From a checkpoint of a small mixture-of-experts model trained on Wikipedia.
Size: 13 layers, width 320, 57.9M parameters.
Experts: 128 experts in each of 11 layers, 32 SwiGLU neurons an expert, 4 picks a token, a softmax router, a shared expert of 64 neurons.
Training: a variant of Muon for the experts, 255M tokens.
Below are experts of layer 2 (counted from 0) of a mixture-of-experts language model. Rows are named router (the router's row for the expert), gate (a neuron's input weights, with its number), up (a neuron's input weights, with its number), down (a neuron's output weights, with its number) and show model dimensions 160-319. Each number is 500 + 25 x the weight over its row's rms, rounded and kept within 0 to 999. Numbers have three digits each.
After each expert's rows: a language model's description of what the expert responds to. This comes from a sample of Wikipedia text that the model never trained on.

# expert 28
router:466552460477524504463453530553498488469506505475470504446506487522484521561537486517541517532461498499497507493501549497528502478479469497533499507487520502491464517518498534514446445447506487526504457488518509473505507521444527470503491490517500526511523492478466520488480508493473516461557528474498487511551527534514476491470496545482509470483533547451496504489507498519487495564496500507477476472496518456517527450527480510480499491540476478482527448502500483455524477522525494
gate0:496537486521503482505492524513509457505534535489509397517475526498497512438498471526489555532474461478529492502495440552481493463552529489520465449445452492494508481499519513470508520470528464470544503515513515480482487502497558481488530522512521512483533455464499493501481540476489514510485503540503484513494511538482543525485465487469477489501502531512459508506502538495493492474501502490530507502522510439506498477537470509491494516478496502517496486479498482508489527508439492
up0:457499531495503486571512455482497492517474494497518515529518481507513505542527509523476482577519564517507543501484495511524484498537487530433488452523510469484506525521497488493506519504514528490523479502523495487448538481549510443521484526501499470474520482515490524455480474501500492529513499497470563542534536463455556511460456456506483457481528515515499534460487503465481523525492537494474469496469495440479493490490526478514497517487485503485526503489512522497494436472462488
down0:523566512540484470461485484484518497500523515521562486459514529525512489512516461496532457469527504483566466455444467520503499486509530480509494538510477510508489491581537529478526456507482508508481491543481513535495492482480520496494457494494538502493474507522523485556495524515496525486545538532512550496507495535551474557516477472507487433492519515485469474512525488508537529501513500494490548528533468494513504532523446493478469496529506482541484541483518536479515524517507504
gate1:518554544519503528523486467452486488482504519486487494455496493510501545518581486518477533502516515515493498476527497473474493559485513500488489476505492490505509488516505482473512475478503523471478468506500505505512520496451516474517481502462484513545479493473492505535509483493497518532483473471529475513510544549476460530462480535506525514500506514483499520480537487507494443503455514514540445495514496499504505528485484488466469496512443478525549454533488488457481551504495502
up1:486529529488497532497511521535504532463485488527496487509483508509503531527491513474558538523501519506499485512515500475534487519505514492495514444519520486482523512455469522554485488452511464507508472504484546479471488508497490533489517496526471494515498480527511496516520451508536489533466524524494536511464486477496517523450494514458526518502533503496498502483460544539510500521487485502464504506510557512459460510516479485563493506532438508484542506530469428471546511463536524
down1:522462509470481511491432514510475507506480551475480484503502504512467487475485488506464491510507513529479519514519494471488473501531502539529527511502470502539516507540479486533466521500458502487495478483532530504492468459476547455509427511529495495510487537476417495512478532551499506483456500534496506519488503481528531519490491522545517514523518526515517490521500528480529508503502459488516471471541487511461484486509508459505508547512461515525492505510503551499484544508528494
gate2:490513474497473540519505470550492471500502532483525493459491513569534491496486512470522499490489513472547475447505525521524459475510493511493492524473509513528479528475555505536484521498488492499495468514488484495497457502464484533538507493564510523496490532504531480507468502504497509481556464490489523527515528511483477447506508499480458497497494482510524561511493486537519473516525501465475464464504555528514517489506466557473489504516494480484527543530501473483480527531471491
up2:455446476488530501467499489567513522543520528509482510479498513474468506548522491504532487493503503525491501523564554487481533491451519502507538507459477485507501503496518498464498511477493500514488486515532525502522471507491474500498490498501463485458470443537492490512530512528504523530542511529538517537521529497492496450492509524516484513518457525453533510536520461505501520455526456480497523520445506467489528514522470502505494495496469485473509483483429477464514562533536497
down2:506485540499477517514506491517494507511489530441504511496549522459457516488467459514525476522505501494455520484505489517510490487483508503511519480495495483487480497523500536471482487520463514503502447476483450501488465483488518503493531452507527484464496444490459546533521481482486524523505504493457496535527529478524581493520490518467464475458527505492536507469491516507492501487476501486484547471557489549505505526508525531515562496501495512502458484511475445468499463476520490
It responds to: Opening square brackets in tennis scores and IPA, percent and Ref headers in tables, and word pieces after initial D (Dorm-ition).

# expert 19
router:477515467493530529490464532538490489521457481499485495437551515449499546520512486527511547513495529528479507490505525486511517494473472500529524504479490485460457466524446515526491494476518509491523495486491496507514483490457487501501492502504498559510506485468537503532461497476477511465481566506470493511544506533469500525511489507469496455484490544511546483490492466534450499491535486543552499476511505482504530478516477492512472510503475511468503492499513475442519524528527439
gate3:517514536489489476542482523496484512526539517487509501520510469538492514540549499464516518515513458500497537517539523544506501493548478474468507480499482474519481522480438508524485510486520497477503515494496488492540479481494514484500475513535489479492488507529504485512469455511477500504488576491504465496513512458500500508499535501470496523543541515501517511542542431489533471505544534516499510500486520484498474515494520519514509474567498480520469494468500561468536438528536550
up3:545479457479478501477526463470515509518528502509493495478491524514498491504471482560482501543489502466550484530530511502482530466453504495507468508515471500481498533528511537474504492475468535493547550530536455514475494516480468514502503504523516531501518483499514482485451479520460489507507534498506449523497471449510511493525530498505516494494501503467455539471519513500503407484474498509452501494539488516511503486505514482498506478493517495526485495472461498468503506509480468
down3:518498504519538540485467496474577555445510521458549474487494513508474523473486443511562480486528495519458492509500519482504508506462498543503526482515471531516482532498517493473497532475506510519507497512481538503537463483545509467477536505461474487547473500510482510486511507482506499504460507487506508501510512448457518448518494484463501513492499519518524499516497486531532507521480497507522506428529522472490501453486467465533479474459520489484533502524477500498497498497470461
gate4:513538486485486488484534482553514488545497489479513520568511527457519497491508481518489485544500499488482539491506466516509517482447525536505496522491494486544446485467506475476470485476466519489488518535479517472495484456473490512515539463519494457474480495499491528493528522484510468501507515513526481499518478488501531488505471489482529508485471518466507493490484506497510490479497524483518482493497482506470494460519518488495475515472509489499532488494441476442536448476522477
up4:461452479465508473518434468483524491505492520497548464478487476512460511469502483446514493498499515548531473471529495499511507498517513487476520469507528522553512484477471490479572465510466478508476504547522473494521493537503480485461451524495508488473491511502477491488483498512481531489490557500528543541508458507504505505512500476483540515487451495498475475509454535538519511466509477504464506499493496539472490478552480520519453486482487503515488529489505468491491478530518465
down4:507537460477489486506462494517480491452527469536478517489521479487532488443538445507522496498507544467504509482510512534533480475544502516518497513501471484454508458499500513470490460507484511491512542500499502479485513491467484561458494492506508500449524459516509522570498521523535507463529539485511471595528483509469526510539530477482544498463487507510505469477497492515521466542491506521497512532525482494500483518537517499522487502508507541522490534499480534498550457479525495
gate5:494509522486513514499499558482493534515500533476526542542484477486502507477488473602513485510535475475456515505524464473507534524528519495508444460477475493484543453483502512503479528491502544489515493485527486483489468477527500514501499472568499484515515486518512524498497566510477500470517520486453488514513556501522525488529503478524468496485460513529496506475503506577456536524537536517490542517451496510499488449552571501486524489515481512480488529482466486467469438511439491
up5:505497488498513495518527544503524498483478481540490504473533497541539482494453528504505481529495476456471487517437489433534470506484499460475526510490540493533480442474544489492566479494555485512525477501538476506522510489524477528466487516462531452473460496480501531513469484477483506492499532531520540509492527532536524452557527459522491525488519493492508470498502484481462513487538489512470515493513523496520532512476481495496526496519469536540535534504518506496507459528511464
down5:476450455476526514474494537514466534533505475474484514509491503533528509538482498518503467507493488490466505482499515498489518497544471492530474465537469516480463507490499523480510480533517475482487464501498540533513506518515513544512521447487501529490509495513519518494530509496519447433475460491517524501501497481496501457501508481487504501519488531468510552474556490482510483503521493504467476489493483524481529479491494493477483501493487520530478524488490526487528544476443517
It responds to: The word piece right after an initial capital letter in foreign or personal names, such as K-yr-sten, K-ath-leen, Y-ar-ovyi.

# expert 56
router:506492459474580512463428495541500535524509487490482468456530495524509507501514470508507507489487497482490506486507527517495504515457516521508513499508504492465469478518450545510488494453518530512444520530512531501509503484449506493512449508518505498475474492483494499503495479476455502474505496496447478531582525522501467501497503521527486487481494521476555458505488453510453539502536470477509515482491502507503511493512521472499486498548479488488505464506523509446535493519523493
gate0:473491501501494506484478480530462516495507504468473515538513525490536462506499478538531516499520495513505498494475539515515491514484464457512520516515504536481494489507461499532542464532448504458508514519520549485522476478516493522530528479535468483516465531520522504511489501494472494495510472504528462466523490501514459514499500518445490437478513477496563483551508483558501517519582510479507500516543485537507503478485490450501503505489461456522524520489514486520508494518562481
up0:492524522522489469498478533483463472477517509511489530488489484544505498504478529534470450517499525493482500448471495516504504464467499458536495552522470540513463525535503480496504470570506473509487481477479540480474541519491425505532498529498527460472449476528513508510487487494504476489511501484499504487450489509522479492516525486502494567533507527540499499528509550481499512522553499504528509499500487464455477488514529501475476488538475502516515515507499501486531521493503568
down0:478393511523516500497553497483502499507477471485496505485463497530491529513479513518512511555463504478489473490473509508512518562469500427507522475517493491558489511530492504499479541504515528545489523491484461529511503479501517510494507454476497493482484507498478460473552484493493546521457485523475493520520484479491498493488471500490513526500503535499520553492496508485492487530457472498495513463450543495522488495467504445458520465495527466492523474489476495497507488461516545
gate1:521544485515504501519464539526518495482496525496497460503500496486549564518441549506486488483546519534515536496468496532499486513460523530509510525505512465462467511487488494499504477502440469514549506483529509448496472481517484539522515524514515519486478508511489431528483456488478486469513496490486540536529474497492481524484496461494503529548498497508485477456506527525536515567521465522486493488562500484494540486470481492459459481511505522505506502517488464517490536570522525
up1:488488551543485528505517474515503485489468515507546492504529440523470549490506507509505550459507540503505481523492514490441498501511514492477503505484568496490558478544488451471567500517488467494497489520471503514509489515512537513522446478501490501513499512473493510518538490479474504487497454512510510466546497470509532473468523506507481486517516490505507469539462522521481497475500522486540490501518468510519488456504479492507518492501484568503493502511565505503522489479528480
down1:517494485509507496482529490548500535519529483547513520523514493545510456494509451502458542545445466507498518537518502500510496499461478473506512502497486455496522515478496519479451565490531499533502505490497512536515517455473494545488523508536472483494470530491464485532485553537465484483483489518525509480480469506502512508495492520502495464529498486461517539546501474452512539518507518458516520467477549482548503520478546511493459441495489527515484550501473489503503495489527506
gate2:494508502528477499524490451510489522492478488445469489510440492549471481499451512498512526538486521523501501459514517490507498518440498514507506491489456476507466479509483508514506526472458510457482510524513527538488520496437485500488532535491468504449550525495513462508472531468521517492555482463497531465483481517477465564489478484527428490491499524463515533486507503513492483540498534482515517471491467456490487526528502525484530478516489509525444548512501485514503526493532506
up2:471530526471524477480488506525500502509490513553472485471511481477530494525486473513491525501498517522518503515532471513526495490480489516527503500488465535494528460487498510480489485500493513501497553489504540568516514505483504490505489493528521483500472474533528474543492538510491529467509531473513514492559516510462473519542540526478489493516484498527496502502463489513517484503483477512463470474470520545517526482494537477466508517535498497497531529448505497476496489503539444
down2:441514500495503552537449451516476485506491559515510495513510503496504539485503506482498490524501484500538532527560526503463548499512512484516521524503494496500533523488502512480488513503487487507520515519488540547490523536507489495499485463478488484480462465531523534518501470536550484502506497557525481483479537558531520507514535489525483523525477499539495497514521468518488513545512481470494485480460467504496511486508528506521500527536485487506505499470497550503494448467505498
It responds to: Standalone space tokens before numbers in tables or prose dates, such as after a table pipe or "on" before 20 May.

# expert 42
router:501534471489521527450438493523509522503471493488509505460563498507536527537535492528518512514481507486490548497518547557505541507496460518542545489486478515486458491534482553543508486518473502531469479505470502464487523488456500483526461537548497512476522526473496537496487490494499505491472521489459508537512504545524487479489481554447456458489503529482512483502493497516461500520491500508479504495489534479487501516511525481527463516537507465487509498512520486464476481514495486
gate0:545509491501478491507483513543535494492538495477551484486480497506503527513404493499514537504477510487518483480494501471513502521465483498505547448480508521509476503495494515543494520505500474502506509445464479515535426525514491473533497516504486502533448477477502503526518534511478492509507439495515523518477513500495490497502529531492448500522502485481518546519512506500499466527523523454490530525473464484548466522479543493478523543476509522517520476499502523510517492499487503
up0:503494477486479541492512492569472493515501458499537548530516499498473522494543532509508515500469502536469512439493504485464500465506511468469492463554516520530521527518521456501540558490512491502451531520478521512492534472478505498486501478501516542494484488540511475508491513525545507519467487485481482521514502513492477469488522508509531482543541464544477512489490477509480520445509460542503517505521455508423510463452563506489482506505544495448505469488481500497478475475525510
down0:474532507473504532461484503510491491552486466487436494461504454529488477493546510497498520513504499497452496512514531525488523497498490484481499487488488502501488482463477528568500512486521446508503507500492493491469523527521487526516478484491503529510497463517475506503506500511518470515531510527486469530506525473516514489465527486449515530477532522445505473493481448493476489480471502472452483479492503486524519505455454527487500482482534479472486522498522481492481471474464486
gate1:508491476490493444500489551502505508463515468459489522549494509503495547520483516541488524474514504483454484520454497502516478502535527494506498479489492454486526555539515520527539491501481442499490517534493508473468504508545512522529526538489553489476488538468511517491488485497488483516539537508449500478475523535471475482424487483478516514486524512515517511514527512494501524486540508492492513463499459479465486505494512505509494475496508496534524492454471507513467513484539535
up1:552487507472476487490499533500530514503526491575464526478494510474473535496478514465533537519481557502508486481516489532451547481501501527491513527519479482519504481514473509522485516557484493499460512548472476523553483487519514469544492487502522473453503519513492536515478513514511514564517534539502439532489503474517520510542469524446499516511474496465514506481501513502524506490481479503453524484494499497511514562520485526498480463511518510510512454493471492495469482508482484
down1:483475549539495501495515508499519454489517438495537493498481479511512504477516558490486487517469431550522497500499495478511530463543528493485550492508497509446527489483482512496507516524507534521507542476467472477486501474494444502490513498540472541484493529483526530490476486519516551507483455476482485497504501485444499534517509493491460523469473481503523505505499500482521517518525482508499527525530495542509495547518491512509506484494487488466537499469491499478475524501532521
gate2:515519489515489541466504492571497473467499537507513487504505464486537489468512493490488572476524460530519535491514525521471497468454472467500524513535527491534503489515522507463521503507544532507461454551499488532529513493514471457516460523498531462504504493510489485525448538512566522495485505558499457537515495530491537473528487509480506522498497510484500499528509470459515538489519477514512484547528498491525483479508545445506470523515487524505502491542539507500476506460509483
up2:489479466533500480520510541451475477545494509455465512496469486483450510532505494474480494483501498489478523466532496566509525428526551467500509501473488513500512501515485534518589486483545505527524518501499466514509473486533455500512509457497505512487520518521511530468528486494489505509531507512476477471499519493497515504472488481513443519487510494503513516517496469434464506517502517469464492525498532497492475460483476492541504503527470509496518467531494510491547507489452487
down2:502473502512517501491453499523541468551545498483477434476536529511505494520502527533474525531533499511489460474480521502507494493456530522497478510523541504499549480448522466534523519461506491530487497542497516544534464495523545474489501494486476492526509470507463499500508562468523455449524473509497484507500478479499487492463520481510500447500505506496541546530545519491478498489520497483540487477483528467469481516479538451517509524488468473465478477488488481490504528499496502
It responds to: Capitalised or plain nouns for years, wars, oceans and regions after "the", e.g. New Year, World War, Atlantic, capital, season.

# expert 57
router:517577499512543520514456519503488507511471503483532505494523501494519500503522462497492540491465508501475482521513532510492536464500445479511482486484482494509462496492499520533502487508537516487477494524482524484467510492478538522481450492530508558490502534462511505500469482497497446479534505491483507521536514528506474502471479512496471467500494538496532483501488462494481514513511495507492495492490509493491504505498524479493499521588509480471520457471520496422485509512509494
gate0:515466526452494509525500492471500524508498537550528509495516511485493479520506472487505508506491478521491505481492505468501496513524533507487529513507486479472489538484460462501425524562499552454493545519471518511436536484484510524503527530507520509462517485478517497490490448447525473501554493518491546554511523495490476520482482475538515454557512532501495439541504513512465468457489489502487493502506532484497468514515470503501495482504533467512486468495530488515449515526526480
up0:496524503476506446508494495504535491502440508526491493506460496553479521539462527468509504486532502487506514497500478519507504539529559547463508522448495491480523499500522532533492492495514491543528495463516498511525509514506461521524527483471491526471509492464504458477525512486524544525530547495514484463521497549490499512490534444492521489506508509499558524498546535441511457495553472487497527466528514506472495473516490515507496446489515498452492528486503511499564485511449485
down0:568473500484476457482508496459557491534488499614477469517502452488493493508494516461499471489465512502494468510478473505505514462522496530496545522506561553508481589464487512463504509529495490523465511515533475518506476505500531520471533511469514465498474506504485507514498515476453534553483508476468469478446523493537497515503489454518492532483503493491507518487518504523498484501523503490484470496478493524495503474506492519496513488513488475494496461510518526516508513492469495
gate1:469502549533485466472511465505513485452523519530482529462525504498485480510522495519533483511498528509489486500532486513516522551485504516502509485486491489480506462553518550500503526458515469499500507519501464472488475437520533525445490546471508521492503506448467464494510485517496552453484453477474505507471486472504480510511448490499451561511526471468507532473490495530512490518521509498529499474491479517501513534493538483532476496455512450518480486514527489498505473448526506
up1:496475506520473534481508525457512444541494491479522507507562495465551544518475511462522482508519505558495514532476498546550538486480489518508462515536515494524540476512472481500524495450525518497509503505497547514468479527530510519428486530499516493505518491516482496493502515470488469488528512490524510517519514535560534511522479476517522501480488516491522513517575550526475482506498516498488503500504507505488493495504532486474474488495482510501506460507430500520478553499509511
down1:469486536518485523534497497515494428476508502466517508499538514531520486487541477529490519491515445474516487497512486490448489505567453515482494528540508509506517507480535512507511544515476571496522518481480504535538503524518459529585496540506540485517487473517493523449518498504497501512488500533468514493470506503514531493495538486496505494514478501490510538488482502528515486501528514514528498520480477450452475485520506498512497492501515480443461521482488498486524531496483494
gate2:528483537463491507468488501518494535470572485488494476492510535506467491499513480500485516499506510522506523533527481491470507501500517482472490446478537498515504487495519476511487489530491514497518507490477478509491507545484550524497486512487468509521544493512497531491475467543527475537492481553509556543496480517464502487487476488487470484471480539520548487552488501525463481505480555498482494500492565450448532495504506490471506488503487473488463480433459530466496500475483510
up2:494489466477464509486521492504481499493504498452489497513486490508485492503528479504506547544486497502461506458520503555507471492519444518464510491440450448470481476470527458465486551494526524536468494499493467468529515512465486497486498501483512499530478484480448540471463515492496477515525491532512488481510481464483549532465509525513485519496527490547499527476504498507505503502496529526499505522493537524477526526535578523508517528512490458500483486521476543496486452540484529
down2:517536525493478467504525479513517507574472500514507503522497488492518515515513504524514447479499536505492478491501453448572466468462490526506448511426501492476502465499503542462478498499508478490498513494508447529516525479487506484487529505534542506509484471468442531541504461506505470474482479503447474467496490467534522554534487508496521491468488466520446475484487485531530508458507559537525515506517488476506512492494532503520474487502518522529470511523471505506498463490538487
It responds to: Single digits inside numbers, mostly the second or third digit of years after 1 or 19, such as 1979, 1932, 1892.

# expert 6
router:489528490465520517492464527521518511501456498512497503459533482513503502532531462517515515498492512471467499494539503514511496500457477520544508503489488440464465478520472515505481483428539520507494475490494510487511516497450487508476498510528502521484522502489511519495500501501492459477525529481501485493526501567485500546469499524458506503470518569488551474455483470504442499472526484525538482492509528488482513508473499510489444463492504488490486507488533493460501500521517478
gate3:473496490491487513496508529532503486516519478493518470515492489519509528514491519490483533504488540536477583482494512527488478507477511488509469491474498500516494471471501512483482508493506504471528510514480493502485422523506483477516493505517486496545493483489534489544490533535509501529484511488507541506455548496502498522515459511498498472497469535496499498477501480517488516517497520439474521432521516500490522520482508520525460515520550518503543512475527551513487525492523456
up3:474436506474440498480498541500493525493529484473520514520545468496490488457501515502528503484496462513498549481532515503495492507488545573542474492492533497476544476488519549507486457512457523522488501481485495500534497513518497529498511543496493538478514503470506481486515508487495537499503453470483469494484490530513457490474547544501474518473476509496481507496519469492538511443447519506490491506529506490509506512483494491501534498489465480552490517489506518486513491487470508
down3:499506473487517491469494505508521497532533497534481487515517484516570529523522529487536492503502535490537516546545515450491517487525502520491505490521496490495520509497496482465453503492545512564496526542528479520498484482478473511499478498479500431500486485519491493533533487483505529483550507461491488502494547519530484512453543506500492540476490507523510511478498494528495504526483492508494483514542470509488509517465548464509500520512483480479489480509465459547484503470497490
gate4:465450506555449491538472527518476477509474479474507502469519513526466512466488510466487497513535513522471506465451509533506518441499466474487484524505475479500460484473499475524520465516485516457448549507494471492528496494506467524474507485522537512556483488472501436536502466540475477536505509488500471544483540490510486474461462503450495452514504543515494489484430496524510491518507562512512500510496491509496480499503562479467459497537533492522471530462533517495517529497491464
up4:512544486534518517470512457523514516531521503522484524500535491454536501542539455487503501486505479510480483476491499498516537462533545555508476534473490457558510478536496497511468508498513515509506462557471478495498526507494473503531478474502494482541481501504483520521528491478474486520476516479514538475477504506523515533476501495487519487485528491500512472577510498516509463500482483497500502539499496516487514529520517501474497545464524531501506488474505507460479518465535488
down4:495509536453523544560450474490532468493488504516488553576493527496489497490508487506526496483539530521485490448481509497480484471480505488514459468497489468482510454486468501545481538498543527548465499539503497479522498474507463526466447511511520539515499532491469469486516500520526478524490480458492504493443533506548540527532493512481493536519485492500472487494504535488512451476496481489500479494509481482479502468488451505508536500520501507490451480530515475480506531488513519
gate5:490488478510493513516489532496461498480508491508490495517481494536544505518508465462481503528482466533513550522478500511477537563549513514506492522478486513522495537475492536495487536527519486485499486517516466519496472521498497483512475523517517449516504498484508517485493473508517497491512531501505500530505520526518440494467512475450489524462485456442466488556535479494452472492515541469521526522514493521509488507475479455468465539453457488505530515473469509504518498470533513
up5:496516499529486497499506493470489498525479480465526472496491554447532469514481550550490488530477522477523524492482507527488495505463511493564524502507520511509470542487456467523495503514496526474552478506492516490499535486523502498471524513500499490456491546496519525500459480531509492543483509495538505528477524510479516489480492469477506536498512506492508502503456515478496488519516535513548482509476446470528512525479542496490476487530525510492479524539512494488486485523482497
down5:461504491486525514445494490501495483471503486530452494550480496517487515482494519487469488484533472475516486475525496487508490516516507473486488479466468457453452499473500473463490493471454446437533441465532518466523526525508496480478491488543472534531489491484520492488506473544474526514538481508509496487460524505481500511487502461528497495491511493501533429481515542524510475522464510474515512473511460478506512490510520515496507483528474514468559499527525493496455500532497501
It responds to: Middle pieces of foreign names and rare words after a capital initial, e.g. Mil-ing-imbi, Dinamo Z-agre-b, Camp-yl-ocheta.

# expert 30
router:476489497478567518520462531485490495479469476536504471472510528502488519485494437510519513526467498516482509489522540486476515490507502528501482506501463448471464507474463550491476470493497518542505501505499502498533510486476496514518466510512521541455510511476498514503471495489494501510489486471437538528524530486479470494495450556499534476520481527460553492497487471524502497486493447501497506524500516488495540516515505485503479481547536474485513506513471470442507522513490455
gate3:518485526514514510495477533503455515504516537466486520500459468490484509483507513465518486510480519464517503509530525541464432488477535507529518515519519485474471515480481491520502500454509509457491534556575558528500510521513495548514523539506493478504521507490513482507484512497500523479461463509525480488480513511522453517482472524481515517508492491458494493492459534492521481476507529497516489521576514451500462535490449516517442512474516516488483480497472502478525502520516513
up3:517540520484492521540498494496545467519513441448511501551537505485529512467515528498451501497489493476475520492454513512467510504539488481505457528500506481525527494506481496481501488495497462513482517510506482519533530446512526530484511474494528513545458532501452506525474508526519463525487533519464456499492509531515516490490475480465469499492496513520478497484476476507494527510477475513518533533485500493487569510486490474477525501503539515505506561461466487492508482514477530
down3:496482449513513518510512499509485506545504484474480473460526533514514474544515498481477495538432467535491471507483504512514501496543475507502508528471481485556518427485507510494483508542514491491518528483498567483478495531500491498461504532472516485488521488521493481498528486527511468496494458473559523443480492461506518494524521527460479535436505497512478467498487473496475463472554472496492510499463473497487509505476476541485507493523488492466481533484513494503506501484478497
gate4:520477565471502487498542487514504462524499470492464473440517513528468519501505482520535521501541484526505531502511511466484513473516470466470524480499502510497478477475482540459522496491514577485550461541486526501451482506524535535512497518504511442530478536506495514513500540483483531466495540540506524503495519452496488508496490528495538505497500461476536504550524527478519483502488509513449535525524500527534503496463502454495510525532497505542460501486491504511487465506495503
up4:506520545516540477527515530523449498529490515499543510499531465474466469490504495484436515443528489485530480494524528482470513519495500551462510505501544524505483538507471546527479506501499474541491507494467498511479499495517534467499511502497552510493507488473563514442503533486479503486484461461497498484510470459533499478483490475503479507496509467464495494481506529525525516479482540516529514457483491489532491484520514501494451494527498457476467479515497480504531545468449472
down4:526481494480519525531518488495468495530509478500467490490455476510504506530493489455494486483511548523540480505531543547521477492480537489517525476474509477503513503485481549502462550515490475533534512471499467533567520564493494508500509471484485506513497507496481484480533526496565510426504435494533512514490517483497553517484532523516499463509483482493484521501537521516517505503504459517526508536490500453512494498484492548536520516500537495482489496534489521483526539507484498
gate5:464489461478479539513476536510481549484478509525458525488487491496508533472493489508517481447497547530545505496525528499519485534512545486552487518473522486474483531444550510518534448485553501505507561547532476517468488495503486497507549507466471544521484463512516525491526524499495510488522498523522527466475497505483474472492507471526498471528512499486507487469564535480504502541541504533520508502481514466435517489488492515518454536542463530515450448508492494504486484532524503
up5:481515487501496489518534498457500497493484453524523529490513518496482461513512494514524488480510504467495518501563483493449546452500495497475540499483495508495529477542464525510563510482487494520542487493500504509538519503501492525470485473505529550500471509471489490491475462521505482485483487436514483548460469491482524510493490492488499497534525464485470541494502498453553485502461465516500470511508481429495544519494448452498521493504497468517538453514495466506497527504485542
down5:488453536498540482508523507510494531559496463491503544553532531474494499537500477510503498476466513524500508513454468520491514484514507495517507460490492503501494510495532464475494482510476482513453464496504484497509522524488541541526454517495489511483487533498500499509556534515519501534498501480518571534501480493505512528471464476494534501556488502516514458463514539533509504483465514521496464527456544503507550516491506578462514515527527462520477498477505485545494477503488507
It responds to: Final pieces of foreign surnames, place names and Latin taxon names, e.g. -ko, -ova, -burg, -ensis, -sky, -owski.

# expert 5
router:455498486475559511532470502509473517523461499480535500482496517491504510484459459553522518495514545540459474520478529500516541451498489507523556491515499499488474471487480486529493494501504484517531492527510489479517493476489501513490496472563506506489488547469507507530470502461487499451524494510454506523517510520507417553515487540491492500499512534506524464526500436503484504476533487503497483501484535497478502491509507463479500515573508473460495476472506506441497467537499480
gate0:486514518533505483521484547491491500557506505476492515544468498494482502489489485491449533505445529517493499507473454531480474463465476471492518513509502542449519490484520500487508507549487513491495513547467484530548528526486498505535564522540478523455521462548492501494532508516477503494491469507516505492528524490484481490511512455444512487505498463534536535505484490509501489461503535508472492491463469491487453523472484551498506510480491436461435494462534481483522493506460506
up0:503526494449447517509507493481502458554480468535498520503536529504487479500525515554505538466497543469531490499512492491508468534486523497538506494526493517492487514556456526523489472514482490507488533511540474492516505510502463521496541487489500503487496468492502538481500486484534488467454500446486485487448512510529475511527474485549456497490489508506515526475523490550554484545509473490493504445560495525486469535492505489541516505510509457501515485491505510488488525529550457
down0:497475503539462502489467477513483502475474536489522506504464488543512479511488517530512490494484505514484509463502509521538490514506494573485461540487529503469488492470533515497507490512495461473517488471488476520492522474493488464421510480481532494478472501481462528504541498546551489489479517465504434494504499509545500436466536495480504508527495506515482499491454511516494484514492501518534511491545526558535533473529496472493509535530502517508535517491494498467502483484512487
gate1:514524485506501521492490516510515513531494532512457542500536532518483471480482488489514491475485552559495545505493509468487519477487522473502509551528470541473483532540502509490494529509493517490515490436477525560535468501490496503465518479519487487482490485508491533466472524495476479520489506523511511470498472549539501525524484512518478505492475495521495482520546494512447446548505499484457493456505491500497524496499562444493456543518512476520475490436458528479527451510539524
up1:472537499499501498462523471508478420501460500476527525531523488496550474483522501501466497484430499450483526446479480487558497512502468448460517494489550475550473497503505492500449519481467505504500485496497484480525478480522522522540552478534503527446471466495489477536494540461494507530488473511526431500462508494543480499521491452517494513509460509487492484515541510511512524507504494504533491505532545533488505493518505492502542480503481476546499492490504509549550520506484507
down1:550449503496465531480458530491492502483490497509551482531516501501535489510525475514483533509502506531500487453521486550474503496490505475526556504488499546509536498525512470515500504542474521455487529507500506526560467507445513492505538542468501507519490516499495514519486506523455540512464488482467503519490460483495508488489484495488487495490528462518478522523492513515461547515552488487529518546480517509510493482535506531495523491503433484509487497481484464467507475506471496
gate2:476543467553500485528510479502476513473537490493504497454528462509489446518520511523485542537501496504455534486509506558497506479502515502534509494476514477500489488510543534516478523491522498572516466509538513529511530474458518474497541506490485503489479440486517522501506497469488500537485524428507527505460479510449515558486507514547484480493470525497484499478473510483539493496527451520506517476475511524508491515516463561502527488498467537487511511533542522507501510511482513
up2:529535540479531489497534464487472501526480530515504532515501546475504536479494504499512493546467504491505492475509512478453530490524484550493497469529534530523517494500574507478517513449520553511486529535448460490441479518512508502458504488496486473533471519486528489506528473475487505526497472475536444514487485471522492525505508503468528512511516483502487505504501457543523509526478503481545499516508482501483502553525533470556557490538510532483498551513509501456480504466475524
down2:528478509482519470472521505442475502492503483532457502482498515538480510508559511516528512518494515499501485445441453496505472547512508536506546523432494519488479536557480480457512463522518470466495529503510488536500491538484441506473546466506486493508497483539531500485458514516489490489516536533517531509472533489481489518524522501500555471485506532502496483492535527464487502505506502482481497518485472508515508500537481498518534490502516497521537485489548494491487463506510497
It responds to: Single digits 3 to 9 inside longer numbers, such as ISBNs, years, table figures, coordinates and model codes, e.g. 0-7509, 1960s.